Weights of a small mixture-of-experts language model, trained from scratch on English Wikipedia.
Experts: 320 squared ReLU neurons an expert, a softmax router.
Below are experts of layer 6 (counted from 0) of a mixture-of-experts language model. Rows are named up (a neuron's input weights, with its number), down (a neuron's output weights, with its number) and show model dimensions 0-127. Each number is 50 + 15 x the weight over its row's rms, rounded and kept within 0 to 99.
Before each expert's rows: "comes after" lists some tokens at least twice as common just before its tokens as in all text. This comes from a sample of Wikipedia text that the model never trained on. Tokens count by the router's weight.

# expert 6
comes after: "| ", ",", "; ", ": ", "/ ", "sq "
up0:75 63 28 60 58 61 37 48 50 48 53 22 51 42 42 28 55 25 52 52 64 56 59 54 82 46 87 32 47 70 44 56 48 46 30 24 55 46 61 36 45 40 61 63 75 70 18 14 55 45 65 37 52 31 28 51 46 57 37 48 53 64 33 49 48 62 31 38 59 30 67 25 51 35 75 50 38 56 43 58 95 55 52 51 44 85 49 55 40 57 56 68 42 54 38 27 63 38 40 53 59 47 34 73 24 61 50 58 54 58 43 54 44 66 65 49 66 39 42 64 52 52 63 50 49 42 69 20
down0:48 34 45 57 30 47 48 44 66 55 36 21 25 94 37 18 49 59 44 54 66 57 60 63 55 37 41 69 57 58 39 28 49 58 47 58 52 53 41 61 47 46 36 33 48 74 52 45 25 30 48 74 37 18 47 43 54 55 09 44 51 42 35 35 48 24 51 45 65 44 43 69 15 47 60 65 53 18 54 61 65 41 57 67 65 50 59 58 54 31 54 61 63 45 28 27 35 46 34 51 58 34 41 56 43 38 68 40 63 50 30 43 76 31 38 69 72 74 72 41 61 77 26 60 07 40 59 36
up1:66 63 33 62 40 62 43 64 60 43 37 70 63 30 73 50 80 49 71 69 44 66 39 67 41 58 65 28 50 60 53 40 37 59 43 68 30 56 51 49 56 66 37 46 37 49 29 78 59 83 68 58 18 52 50 28 31 56 90 16 39 44 47 49 65 53 52 56 50 37 56 58 66 48 72 41 48 31 71 41 37 26 54 58 52 71 35 39 61 35 27 35 44 40 15 17 57 64 50 73 56 29 61 42 41 26 42 62 56 51 62 67 70 54 77 39 43 35 49 53 33 65 65 51 45 40 34 42
down1:41 44 52 51 61 40 02 50 43 38 33 37 22 17 65 78 37 42 64 59 44 50 35 59 02 52 39 62 39 28 64 18 46 69 63 51 43 32 43 65 37 38 76 61 76 49 44 50 49 55 55 50 69 29 66 50 29 52 45 62 43 55 27 36 52 43 47 55 50 66 56 44 24 36 51 41 49 32 90 67 55 51 47 33 65 43 44 58 43 58 52 48 46 40 39 39 53 55 64 45 28 70 50 65 49 56 48 32 57 40 79 60 53 42 41 54 70 49 56 66 78 70 88 42 49 52 65 69
up2:45 51 66 34 59 42 92 42 61 57 42 62 82 45 95 30 19 57 42 53 51 39 43 57 36 47 49 68 51 53 56 30 70 53 53 34 51 61 42 37 71 52 29 66 68 49 62 54 34 52 52 68 42 40 52 40 53 68 45 53 57 44 46 58 53 48 38 37 30 64 62 65 66 57 43 35 51 56 49 55 48 59 51 48 66 74 31 57 35 36 43 34 31 47 38 28 42 38 63 40 44 44 32 34 65 33 78 37 63 32 55 46 58 57 34 30 40 31 30 60 57 46 15 56 59 26 48 41
down2:52 59 44 57 77 55 49 46 54 60 51 60 59 31 37 57 29 74 69 40 32 67 73 47 43 58 35 37 42 40 83 46 52 55 28 57 42 74 41 57 61 48 50 53 68 40 54 65 38 52 59 65 64 82 35 42 23 39 54 24 48 63 42 48 40 49 54 57 58 55 49 77 29 64 42 90 80 34 55 59 60 51 61 14 28 52 15 55 35 28 42 18 58 63 63 48 21 40 41 45 00 71 39 25 34 51 44 27 44 38 50 46 22 34 41 79 55 54 35 61 50 57 47 32 57 55 42 46
up3:62 31 57 67 36 60 43 72 40 72 46 72 57 55 58 68 38 36 47 66 59 57 25 41 34 76 55 60 49 55 58 48 56 68 45 76 57 51 15 65 52 42 27 73 75 63 53 39 51 16 44 54 53 57 63 35 39 44 66 75 58 64 24 73 44 75 61 53 50 60 58 62 69 67 33 14 48 51 41 63 53 63 57 33 30 63 41 46 59 60 67 20 61 47 64 71 23 36 34 53 77 39 63 40 75 56 83 60 47 47 54 52 50 49 31 47 60 52 57 45 53 40 79 33 40 54 28 76
down3:67 37 57 45 29 34 35 84 42 78 28 30 64 42 49 36 61 69 28 36 36 26 43 56 54 16 51 52 40 55 51 55 48 39 48 52 36 36 46 73 52 41 72 19 34 48 43 59 63 54 38 62 53 48 50 45 68 53 30 48 25 64 55 35 51 26 42 42 51 63 49 68 54 70 53 42 72 57 54 57 68 66 46 46 82 68 52 32 55 34 47 47 57 31 60 33 44 69 43 30 66 33 58 58 65 66 31 73 14 36 47 54 31 26 59 56 53 61 38 55 66 54 39 33 64 51 82 39
up4:62 86 68 55 56 53 58 54 31 48 45 50 43 29 57 74 35 52 32 56 41 34 34 37 42 42 30 43 54 51 53 42 53 44 50 51 27 48 49 46 58 64 52 68 27 47 24 61 42 32 38 49 77 51 42 39 42 55 52 45 52 50 40 41 43 37 31 35 47 33 44 51 76 62 58 42 77 44 55 33 64 39 77 58 49 39 40 23 16 41 52 24 38 49 45 40 68 27 51 40 62 96 54 74 20 62 45 59 55 35 46 34 26 53 69 44 33 32 68 63 63 60 53 72 53 58 32 57
down4:50 54 46 41 64 49 55 55 32 31 70 79 68 60 63 56 38 47 71 57 28 62 58 60 51 50 51 47 63 39 17 60 51 23 49 69 56 51 54 63 57 57 63 76 53 44 35 38 29 41 66 59 18 59 51 30 72 82 46 84 56 48 81 49 49 36 55 53 50 25 54 40 64 47 57 36 46 47 38 28 38 39 58 33 70 35 32 50 44 63 64 54 50 56 40 51 48 52 45 59 41 59 56 75 39 50 59 68 39 86 54 23 35 58 47 37 45 68 63 19 83 41 43 40 68 35 60 51

# expert 16
comes after: "in ", ", ", "–", "In ", "to ", "("
up0:38 81 47 40 46 54 31 45 56 61 38 58 65 43 73 53 48 58 41 50 64 58 29 19 47 68 37 50 64 41 76 36 46 47 36 38 54 26 33 59 32 70 33 55 48 39 51 59 47 68 39 57 29 29 65 61 58 43 56 59 37 49 38 35 80 26 36 70 67 62 51 47 57 70 21 31 41 50 52 56 52 68 47 53 40 51 68 40 38 57 46 48 50 61 72 43 56 33 34 49 70 58 79 39 64 33 58 75 76 66 58 80 64 37 22 56 52 35 40 64 66 41 40 43 63 38 30 52
down0:40 34 74 56 40 47 48 59 20 61 39 43 64 49 56 70 54 64 34 57 77 41 41 56 48 50 47 34 52 42 51 68 26 29 42 65 57 28 29 61 39 38 42 55 56 28 40 26 38 73 25 47 47 65 58 51 65 74 56 50 52 40 65 28 60 30 27 61 53 57 78 39 54 55 39 39 67 34 56 45 23 67 29 44 53 51 58 63 59 81 38 34 96 75 98 55 41 32 39 34 92 47 67 19 58 48 61 46 63 46 53 30 46 67 30 19 30 55 72 59 62 38 58 62 51 31 52 47
up1:46 44 79 62 36 68 35 29 74 31 64 51 51 33 26 33 43 84 58 33 66 61 44 53 51 65 45 41 41 69 70 66 54 34 26 37 49 51 57 47 63 52 45 70 55 50 46 50 04 60 30 48 46 63 66 09 58 26 30 34 59 50 47 48 43 49 69 27 46 39 67 51 33 61 40 71 85 75 49 61 30 70 44 54 46 66 55 52 67 67 66 62 49 45 45 41 73 34 52 53 45 60 55 80 75 58 43 80 42 37 36 39 47 54 47 40 54 40 51 35 33 45 55 67 47 46 06 49
down1:52 27 43 35 13 41 43 66 41 35 13 52 68 38 57 29 37 37 41 59 63 35 53 65 42 55 63 50 39 31 52 40 79 55 37 41 21 51 32 53 58 51 59 47 42 53 41 26 37 68 59 42 52 32 59 43 74 29 53 61 26 53 47 51 31 47 24 34 61 58 28 62 57 44 61 67 34 50 62 57 54 73 75 43 57 69 62 38 26 38 29 61 39 56 57 48 60 46 49 32 34 88 46 65 42 72 62 67 49 55 20 57 48 64 62 67 46 38 76 59 38 52 25 71 74 41 50 57
up2:81 44 40 54 50 19 50 51 74 29 70 37 47 30 68 51 50 45 39 43 38 60 54 40 60 45 61 31 27 40 75 27 43 61 61 48 53 62 67 37 43 38 77 41 47 76 52 39 62 58 86 58 47 48 17 18 46 49 48 36 58 69 37 53 38 77 73 64 49 45 59 52 32 50 53 70 69 72 27 51 50 36 60 36 57 44 58 41 53 55 44 26 43 25 58 62 47 62 57 48 59 38 65 30 49 28 46 38 66 71 65 57 36 52 49 66 55 49 37 58 62 47 38 35 51 54 62 46
down2:60 74 59 65 52 64 70 39 43 60 55 33 53 36 30 42 43 59 60 39 48 47 51 60 61 46 27 50 27 65 41 53 44 97 45 59 36 46 58 33 55 70 26 61 46 47 34 64 53 35 46 28 60 42 60 58 09 57 49 35 61 62 41 54 56 50 62 64 63 31 54 33 70 57 59 55 50 71 58 62 68 45 50 54 43 78 65 42 42 54 48 44 41 35 62 97 40 58 61 70 44 49 63 37 42 47 67 68 24 46 57 44 72 51 48 65 56 57 52 25 69 74 78 54 41 48 55 55
up3:42 67 72 59 53 23 40 50 86 66 72 59 78 52 63 57 51 45 53 60 25 44 43 57 63 58 61 50 68 26 50 30 72 30 28 66 56 54 50 65 74 65 54 57 65 48 54 47 63 71 35 36 46 16 53 58 65 30 70 52 61 50 29 37 79 57 55 57 25 33 97 17 54 52 52 71 65 60 30 57 50 36 31 51 50 87 64 72 77 49 31 27 54 55 60 67 56 66 69 43 48 46 72 78 39 59 46 39 46 57 28 78 65 43 57 71 73 38 29 69 31 41 32 55 61 28 16 71
down3:40 25 74 70 34 36 43 60 53 72 40 72 36 42 51 62 67 58 43 68 62 38 31 39 66 61 62 27 65 53 55 68 52 20 43 52 50 49 46 60 56 45 51 59 73 57 50 55 47 62 29 51 53 37 46 46 44 72 33 37 49 46 55 15 47 39 38 51 45 50 80 39 48 53 52 54 35 38 40 39 50 61 38 33 63 43 49 51 60 50 27 33 79 79 69 41 53 52 47 49 30 52 60 35 51 53 65 38 55 54 51 48 39 60 44 32 28 55 76 55 46 32 50 33 57 44 34 37
up4:38 51 59 38 38 34 51 34 28 41 59 37 53 62 45 24 61 68 53 35 27 74 50 51 61 45 56 53 63 53 65 45 72 31 54 40 55 52 62 66 69 39 57 38 44 61 45 49 51 58 66 38 48 39 65 45 38 51 54 65 49 84 17 44 62 46 51 38 24 41 73 31 59 57 51 67 87 37 43 63 23 42 51 58 42 52 63 59 27 39 43 50 49 48 58 69 37 31 45 51 65 63 32 47 26 41 65 52 43 48 39 54 40 31 32 42 61 23 33 86 68 41 56 64 46 47 62 63
down4:50 33 52 46 41 26 36 55 50 50 43 59 48 51 45 59 55 42 55 85 77 42 54 54 84 52 58 50 40 61 42 68 31 27 58 51 55 43 51 50 80 37 60 44 55 56 49 40 38 37 40 48 42 43 40 42 49 56 45 35 56 77 54 25 27 50 29 46 38 42 65 52 52 62 30 42 64 39 47 45 57 53 47 20 37 44 53 49 52 55 19 41 69 60 41 35 70 61 55 44 60 54 69 41 53 52 47 35 55 53 42 37 43 59 59 42 42 51 55 44 51 33 42 49 56 44 58 55

# expert 17
comes after: "| ", "|", ".", "was ", "be ", ","
up0:56 38 60 62 60 72 18 40 59 42 53 58 43 63 32 55 60 83 45 69 65 38 40 50 42 46 52 31 61 48 58 60 62 61 37 68 49 64 67 45 53 53 38 82 51 81 50 52 62 51 72 28 48 42 26 40 63 33 51 30 59 59 51 59 63 45 69 52 46 35 47 23 38 78 46 63 52 80 43 11 49 43 44 50 45 46 43 88 37 55 38 47 76 64 59 32 63 33 34 42 66 54 63 50 43 51 52 44 67 40 69 42 35 60 37 29 42 65 58 29 55 56 41 68 34 69 16 63
down0:35 49 63 49 45 72 48 34 24 70 32 56 51 59 80 49 73 29 44 67 45 78 38 63 46 55 52 09 50 32 43 60 38 60 65 76 67 44 43 62 57 27 49 50 51 69 59 49 63 39 55 29 44 58 85 56 29 52 30 48 50 27 29 24 50 67 20 21 78 30 55 50 38 56 39 74 71 76 47 53 54 61 78 60 58 70 64 42 54 66 68 52 64 61 47 52 90 55 43 50 67 46 61 49 46 56 69 50 48 38 23 34 43 39 63 97 36 58 73 45 42 50 32 37 71 48 64 28
up1:68 41 66 49 57 63 53 50 58 38 48 58 68 48 41 35 44 47 57 23 52 46 34 14 38 79 49 28 52 52 46 78 38 62 30 79 57 79 40 74 68 54 55 64 26 22 44 59 23 25 59 90 43 46 46 49 64 49 59 17 71 48 35 70 68 49 31 54 41 01 48 46 68 30 60 54 62 54 49 51 62 63 63 49 65 70 21 56 54 22 52 56 26 62 44 78 19 30 36 35 82 45 61 48 45 61 86 56 52 42 72 60 33 40 61 43 48 55 48 43 43 28 78 75 67 37 45 29
down1:44 22 56 57 71 56 64 65 53 53 55 38 50 59 33 66 45 49 44 76 30 64 53 45 39 56 53 45 58 77 49 60 58 39 69 71 42 48 26 74 46 43 61 66 69 45 34 56 71 49 72 65 54 39 45 72 41 71 59 37 61 51 33 53 49 53 49 43 63 61 46 24 60 57 18 58 61 35 40 59 51 88 77 35 64 68 34 49 56 09 51 53 64 49 71 37 33 40 41 21 38 60 37 34 64 34 55 56 59 40 75 38 34 33 18 99 59 05 43 76 65 51 51 26 52 31 35 56
up2:34 41 55 62 71 53 49 35 42 51 74 63 58 16 51 41 46 36 33 73 50 40 59 59 55 60 48 70 36 42 77 74 74 66 57 58 65 39 63 59 68 48 73 69 67 67 47 64 44 60 49 57 34 54 59 43 52 27 42 34 72 50 43 50 55 46 36 72 36 37 73 31 40 50 35 60 70 50 54 57 48 48 67 42 50 61 57 54 54 48 64 56 14 30 28 63 77 51 69 57 41 32 30 61 75 54 41 40 48 37 65 46 62 45 24 53 35 72 48 49 28 46 57 50 62 51 41 58
down2:55 69 71 45 55 67 85 62 66 21 45 66 32 46 49 32 79 63 35 47 51 17 46 39 60 47 65 76 56 62 31 40 49 44 34 65 43 29 57 41 52 31 42 47 41 56 66 55 40 65 69 46 27 32 32 41 37 78 49 51 20 47 37 54 61 72 48 64 69 37 36 45 64 66 63 61 59 38 25 68 40 70 55 37 64 37 48 46 45 22 45 61 50 46 52 31 28 49 40 46 35 40 57 45 23 45 16 33 52 40 51 59 42 44 42 44 74 40 64 36 58 63 67 52 48 34 87 65
up3:67 57 48 68 47 35 21 61 40 50 23 57 57 62 61 21 32 80 59 48 50 57 57 25 47 74 24 30 66 30 70 57 34 56 30 50 76 56 43 61 41 46 13 22 78 62 26 55 63 33 54 49 49 59 61 58 68 64 50 42 57 52 43 51 31 60 61 42 39 31 35 32 61 37 65 35 65 46 79 51 54 66 34 48 26 70 37 55 58 56 57 52 39 46 40 41 81 71 41 57 74 39 56 44 32 60 81 37 61 43 61 65 65 71 50 44 41 66 51 63 37 41 34 50 74 34 62 43
down3:31 81 76 36 57 49 23 50 51 44 46 43 75 41 50 47 61 38 48 39 49 30 35 43 36 50 23 18 51 54 63 47 55 52 51 55 41 34 28 36 48 51 28 35 62 39 43 30 36 68 63 43 60 29 71 69 65 30 33 50 59 29 20 48 48 49 55 39 53 63 23 32 48 55 50 26 20 64 44 60 41 70 39 76 40 59 25 52 50 51 53 65 69 80 52 46 52 36 40 29 61 48 43 68 39 36 50 61 40 30 68 40 66 73 52 75 39 44 76 64 45 25 19 53 58 67 47 46
up4:76 62 91 52 70 60 70 31 70 63 52 55 75 19 59 39 64 28 54 80 66 46 48 47 49 43 70 60 45 48 37 48 42 49 57 58 48 23 32 65 52 75 62 62 54 52 43 53 12 48 68 48 31 41 53 65 71 41 25 55 59 73 59 61 71 48 31 46 61 39 62 70 43 31 53 57 38 50 54 41 65 61 33 69 69 56 32 33 27 43 61 39 19 56 34 45 30 69 42 47 57 54 49 48 45 73 82 58 60 46 59 75 34 52 63 36 64 46 55 57 38 26 49 20 24 38 42 39
down4:48 31 63 66 53 31 17 50 51 36 76 38 32 49 51 32 72 48 33 46 39 77 29 18 35 79 30 34 55 28 63 60 56 46 57 74 65 40 19 75 61 54 41 63 58 60 61 33 48 69 45 50 50 34 48 56 37 89 51 60 38 43 31 31 29 38 61 66 54 66 41 35 34 54 68 58 48 50 41 43 72 56 29 39 50 43 45 13 45 40 53 61 46 42 49 62 54 55 57 60 62 88 36 33 62 36 48 34 46 45 53 65 38 61 41 38 67 31 55 59 35 46 62 26 59 64 67 62

# expert 9
comes after: "the ", "a ", "The ", "\"", "'", "s "
up0:60 57 54 71 23 37 28 76 58 37 30 83 62 34 28 34 18 36 30 45 15 55 59 70 61 55 42 43 43 57 60 46 44 50 49 71 41 59 56 51 46 56 52 59 39 73 47 60 45 55 31 25 37 58 41 58 48 57 62 76 58 58 22 56 70 58 67 64 55 23 54 40 17 50 53 64 53 42 24 42 49 53 54 68 38 71 52 48 24 61 44 58 70 35 42 60 33 36 42 53 39 52 37 61 45 52 34 40 50 50 64 57 46 34 55 35 20 32 64 76 40 45 35 23 66 64 47 54
down0:51 71 63 68 29 80 70 34 53 63 47 63 39 47 11 41 51 26 28 32 42 70 49 51 57 63 28 64 47 33 50 55 56 34 75 48 46 73 34 38 45 72 49 55 49 36 48 46 40 39 55 28 64 37 12 88 35 21 54 60 55 43 24 40 58 50 30 29 40 33 33 49 38 51 51 64 49 44 43 42 49 55 42 72 42 37 52 39 21 53 60 52 72 49 49 57 30 66 61 52 22 35 20 80 48 61 63 36 20 30 82 58 33 59 51 39 31 49 67 41 39 69 41 44 38 50 47 21
up1:39 47 52 48 32 45 28 51 38 71 74 42 64 59 83 45 62 61 85 27 36 64 44 54 57 55 20 48 36 61 63 40 53 37 54 73 52 34 31 48 92 75 21 46 67 74 32 35 54 57 96 76 64 46 36 45 58 54 54 35 58 52 50 64 71 36 28 52 57 56 84 42 30 73 46 65 86 41 56 73 65 46 68 28 62 52 50 40 26 41 69 55 42 37 19 63 42 44 56 66 83 44 40 31 50 50 80 36 61 52 46 60 78 34 49 51 58 65 25 58 71 41 38 55 46 44 50 51
down1:33 42 56 68 21 49 40 50 47 76 38 44 73 50 76 57 68 23 52 46 34 62 44 23 56 59 60 29 45 52 43 60 37 38 38 64 49 63 61 54 42 57 49 41 45 36 60 30 64 41 50 58 45 30 64 77 41 58 42 59 29 43 55 24 54 48 47 65 74 53 66 44 46 54 44 36 58 78 52 39 57 28 50 55 31 42 38 21 37 55 45 58 40 52 19 54 30 39 28 77 72 38 30 45 40 57 67 54 40 28 61 53 57 63 54 62 49 59 48 44 60 62 46 31 61 50 45 61
up2:57 60 84 36 30 30 54 36 14 67 65 70 44 65 52 55 64 65 94 52 32 54 33 47 56 78 16 33 60 41 33 57 79 75 38 61 50 54 59 52 33 67 63 80 60 62 42 28 26 71 49 57 60 34 50 40 42 61 69 44 61 63 31 78 51 45 60 27 55 78 57 51 58 50 50 40 57 59 40 88 72 49 58 63 57 73 60 54 43 45 55 50 29 20 39 50 45 56 60 80 52 29 39 24 38 08 66 47 31 65 54 68 50 55 73 47 58 50 52 77 69 56 52 39 66 43 21 26
down2:59 66 44 70 43 78 56 55 47 57 44 34 65 27 54 56 69 57 37 69 64 33 55 68 42 60 55 65 46 53 35 41 32 46 78 31 51 37 53 74 37 25 47 36 28 52 50 48 49 68 58 26 46 42 37 38 34 34 49 52 54 54 32 61 49 56 45 36 76 65 52 39 22 52 32 67 27 54 48 53 44 56 72 44 26 57 39 60 43 26 51 65 48 57 42 36 30 48 39 33 36 45 44 56 51 61 36 55 62 36 59 25 56 30 33 84 76 67 75 58 33 46 51 51 54 35 50 67
up3:43 56 58 65 53 68 41 56 55 30 77 41 40 27 18 51 70 38 53 51 46 31 52 57 40 59 20 33 74 38 79 61 51 76 47 52 23 55 44 75 45 53 50 51 54 41 24 76 51 71 61 46 53 38 47 29 37 38 40 55 55 56 45 67 33 48 56 61 57 42 32 41 41 24 47 38 51 63 42 70 56 66 45 50 55 44 49 47 53 51 64 53 30 25 42 57 53 68 68 52 45 33 60 38 75 24 85 66 37 45 52 50 68 45 50 22 16 40 32 60 44 30 82 31 60 45 36 45
down3:56 48 58 68 59 64 31 53 66 68 55 21 66 44 68 65 49 52 49 43 54 57 30 73 15 21 57 62 58 41 45 63 37 67 50 52 53 51 42 56 59 43 41 54 80 50 44 70 52 55 42 55 39 43 61 51 48 41 20 69 52 25 61 31 30 60 78 47 59 49 39 58 53 41 62 59 74 40 59 56 43 50 49 50 35 37 52 41 72 57 56 50 67 41 34 49 53 57 31 70 46 38 41 65 58 58 49 42 67 25 74 65 82 61 52 57 53 45 41 53 40 56 43 74 56 02 52 64
up4:49 54 57 38 49 56 46 49 38 64 60 56 27 32 46 52 69 56 62 66 74 51 63 28 34 49 34 38 47 44 55 35 47 67 33 40 57 71 71 69 51 58 38 48 44 55 30 55 40 61 51 24 59 35 37 40 72 27 69 60 43 34 45 26 67 78 46 45 46 17 42 37 23 36 35 48 66 68 60 53 50 37 19 50 67 30 56 95 68 82 25 57 58 31 52 40 34 47 26 69 85 48 69 60 51 48 55 45 70 63 38 59 53 42 63 50 35 48 65 60 70 36 30 36 69 58 52 42
down4:62 40 57 56 23 55 46 33 45 50 63 54 43 58 52 42 41 49 68 89 65 48 74 37 60 64 66 31 33 40 45 43 29 38 21 51 62 45 66 45 39 34 07 14 47 40 62 55 59 47 50 51 52 36 49 48 23 42 58 57 54 41 49 10 50 40 56 91 50 52 63 55 45 42 58 47 48 44 52 74 46 34 57 02 67 61 40 67 70 53 29 74 43 52 55 45 23 46 57 65 72 34 81 38 66 44 28 57 88 34 69 46 62 48 27 56 48 66 57 63 49 67 53 50 42 49 73 84

# expert 18
comes after: "of ", "in ", "to ", "for ", "from ", "by "
up0:32 54 36 60 36 31 51 75 32 22 48 72 28 59 64 77 68 59 54 28 62 48 74 23 43 61 49 47 60 61 68 49 42 60 43 33 53 79 62 85 63 27 67 34 62 48 53 46 12 48 62 48 63 40 50 49 29 52 79 47 39 65 29 60 73 71 28 48 41 31 64 65 35 42 59 44 41 48 48 54 49 60 50 63 41 57 77 39 38 37 32 13 49 45 63 56 49 65 67 52 46 48 51 68 34 47 69 44 46 73 69 38 23 52 43 23 61 46 45 60 50 12 63 77 80 45 28 65
down0:60 64 49 66 58 55 58 51 61 47 51 89 75 55 56 33 28 30 79 66 54 65 47 44 60 62 52 63 52 57 43 72 39 43 43 39 47 45 93 45 57 61 51 64 23 39 72 41 30 36 36 41 23 61 36 53 49 44 57 52 46 30 77 17 51 37 50 34 41 57 81 60 42 66 41 44 52 54 39 48 60 48 54 56 65 51 67 72 39 64 28 34 59 57 43 42 51 56 43 43 09 39 41 41 47 24 52 45 46 58 58 38 65 50 42 46 24 65 59 55 72 38 71 50 42 44 42 41
up1:44 50 40 46 47 78 64 62 49 77 40 52 66 48 46 46 67 25 52 54 20 48 59 28 66 77 56 49 37 48 27 58 29 51 68 44 30 48 67 56 44 40 38 45 76 55 52 60 30 46 56 60 63 55 61 39 52 74 10 47 72 71 37 52 41 68 59 46 13 63 63 44 54 43 47 20 34 74 31 43 26 50 69 56 82 32 26 45 43 49 59 63 56 52 61 40 55 41 72 63 60 44 28 66 51 67 58 28 43 24 61 66 21 48 55 48 65 88 59 31 56 29 41 63 54 47 42 52
down1:58 48 50 57 62 59 49 74 53 60 80 49 57 41 30 59 50 62 33 60 40 71 75 41 26 47 68 65 57 51 34 65 62 57 19 48 45 51 56 48 56 64 51 50 67 61 46 52 23 49 19 43 55 55 68 41 45 35 63 55 51 43 26 32 60 66 52 33 50 70 65 55 55 68 65 48 27 39 61 46 58 65 50 34 51 34 25 86 54 40 39 52 45 99 63 28 52 53 34 35 45 70 44 79 35 27 41 65 39 58 82 66 40 41 52 63 12 45 63 41 89 37 61 67 13 56 60 51
up2:52 36 66 55 32 53 44 52 40 54 62 65 49 72 71 57 27 60 60 55 52 44 44 54 31 51 65 46 64 37 77 95 26 49 65 49 39 67 49 70 62 69 64 51 47 42 64 47 48 28 57 76 71 51 25 47 58 46 53 48 81 56 65 45 59 65 63 77 41 41 44 55 40 54 63 38 47 53 48 47 55 44 44 51 64 69 51 33 37 42 53 46 20 45 45 76 52 53 33 49 55 43 63 35 40 69 35 43 51 67 49 25 31 44 52 43 53 52 65 73 32 62 49 62 79 52 68 68
down2:47 52 44 26 43 42 85 53 14 44 48 62 57 61 47 48 51 33 42 27 51 56 57 39 23 31 82 41 36 26 56 36 63 48 65 64 54 18 29 58 44 56 43 28 45 76 41 33 25 52 65 45 45 60 36 65 31 52 48 51 59 44 48 75 70 40 51 68 84 49 51 24 52 38 54 31 54 52 42 43 56 55 16 48 72 40 30 72 42 52 55 24 71 37 58 64 40 84 48 65 25 57 33 28 64 45 43 60 53 70 55 64 46 44 53 54 32 41 29 48 27 34 55 33 55 50 52 56
up3:48 32 35 66 24 48 40 53 48 43 59 55 45 53 38 36 61 73 40 19 58 41 50 52 55 64 47 42 40 53 81 74 35 60 66 66 57 64 32 42 60 70 59 30 38 37 54 54 82 25 36 47 59 55 31 29 59 23 41 07 81 57 45 42 53 75 27 28 36 42 36 31 58 23 50 39 58 33 44 93 50 45 54 93 32 58 26 53 50 27 63 45 15 52 57 47 50 32 78 47 66 67 61 66 20 39 59 50 44 49 58 11 73 57 63 32 50 65 52 82 29 35 74 85 45 89 38 40
down3:32 49 59 31 53 58 47 46 49 45 56 66 31 75 45 50 51 54 44 33 53 63 58 43 60 52 35 50 58 37 76 67 47 45 53 71 60 63 50 56 46 37 52 73 45 74 67 37 57 64 41 58 37 58 34 61 47 53 37 48 55 60 74 46 36 62 56 57 50 50 64 20 91 54 57 56 48 64 61 66 32 80 57 64 46 49 66 59 59 30 62 54 56 52 44 37 58 36 55 47 71 72 62 71 39 28 32 25 33 38 49 51 69 40 24 72 31 77 51 68 39 50 56 26 61 62 47 28
up4:60 59 32 65 61 62 42 43 54 25 77 68 62 70 30 50 49 28 66 50 62 66 53 52 90 60 63 61 61 45 65 62 72 57 41 58 44 84 45 47 48 29 66 63 55 42 40 34 19 55 43 42 43 54 53 59 56 53 87 60 55 58 40 78 39 78 26 43 36 67 61 47 56 07 03 55 69 86 54 43 32 54 95 69 34 61 48 58 46 34 34 43 49 48 49 36 54 53 70 63 54 60 33 61 29 80 59 62 54 63 56 65 57 72 61 42 56 40 83 35 48 24 77 60 42 48 61 54
down4:67 76 51 32 36 51 42 53 58 68 44 74 41 23 51 43 23 68 49 50 48 13 66 38 54 31 35 36 43 49 20 31 40 43 47 37 48 41 64 45 26 27 61 53 45 43 65 55 63 62 41 64 67 57 45 53 45 57 64 49 39 40 30 38 55 46 35 45 58 32 35 53 40 53 52 23 57 45 46 57 56 62 35 41 58 59 50 43 48 46 57 62 70 50 62 47 46 50 44 51 56 25 55 42 59 46 43 56 50 40 31 62 25 45 27 68 55 58 50 49 51 42 37 86 31 52 26 52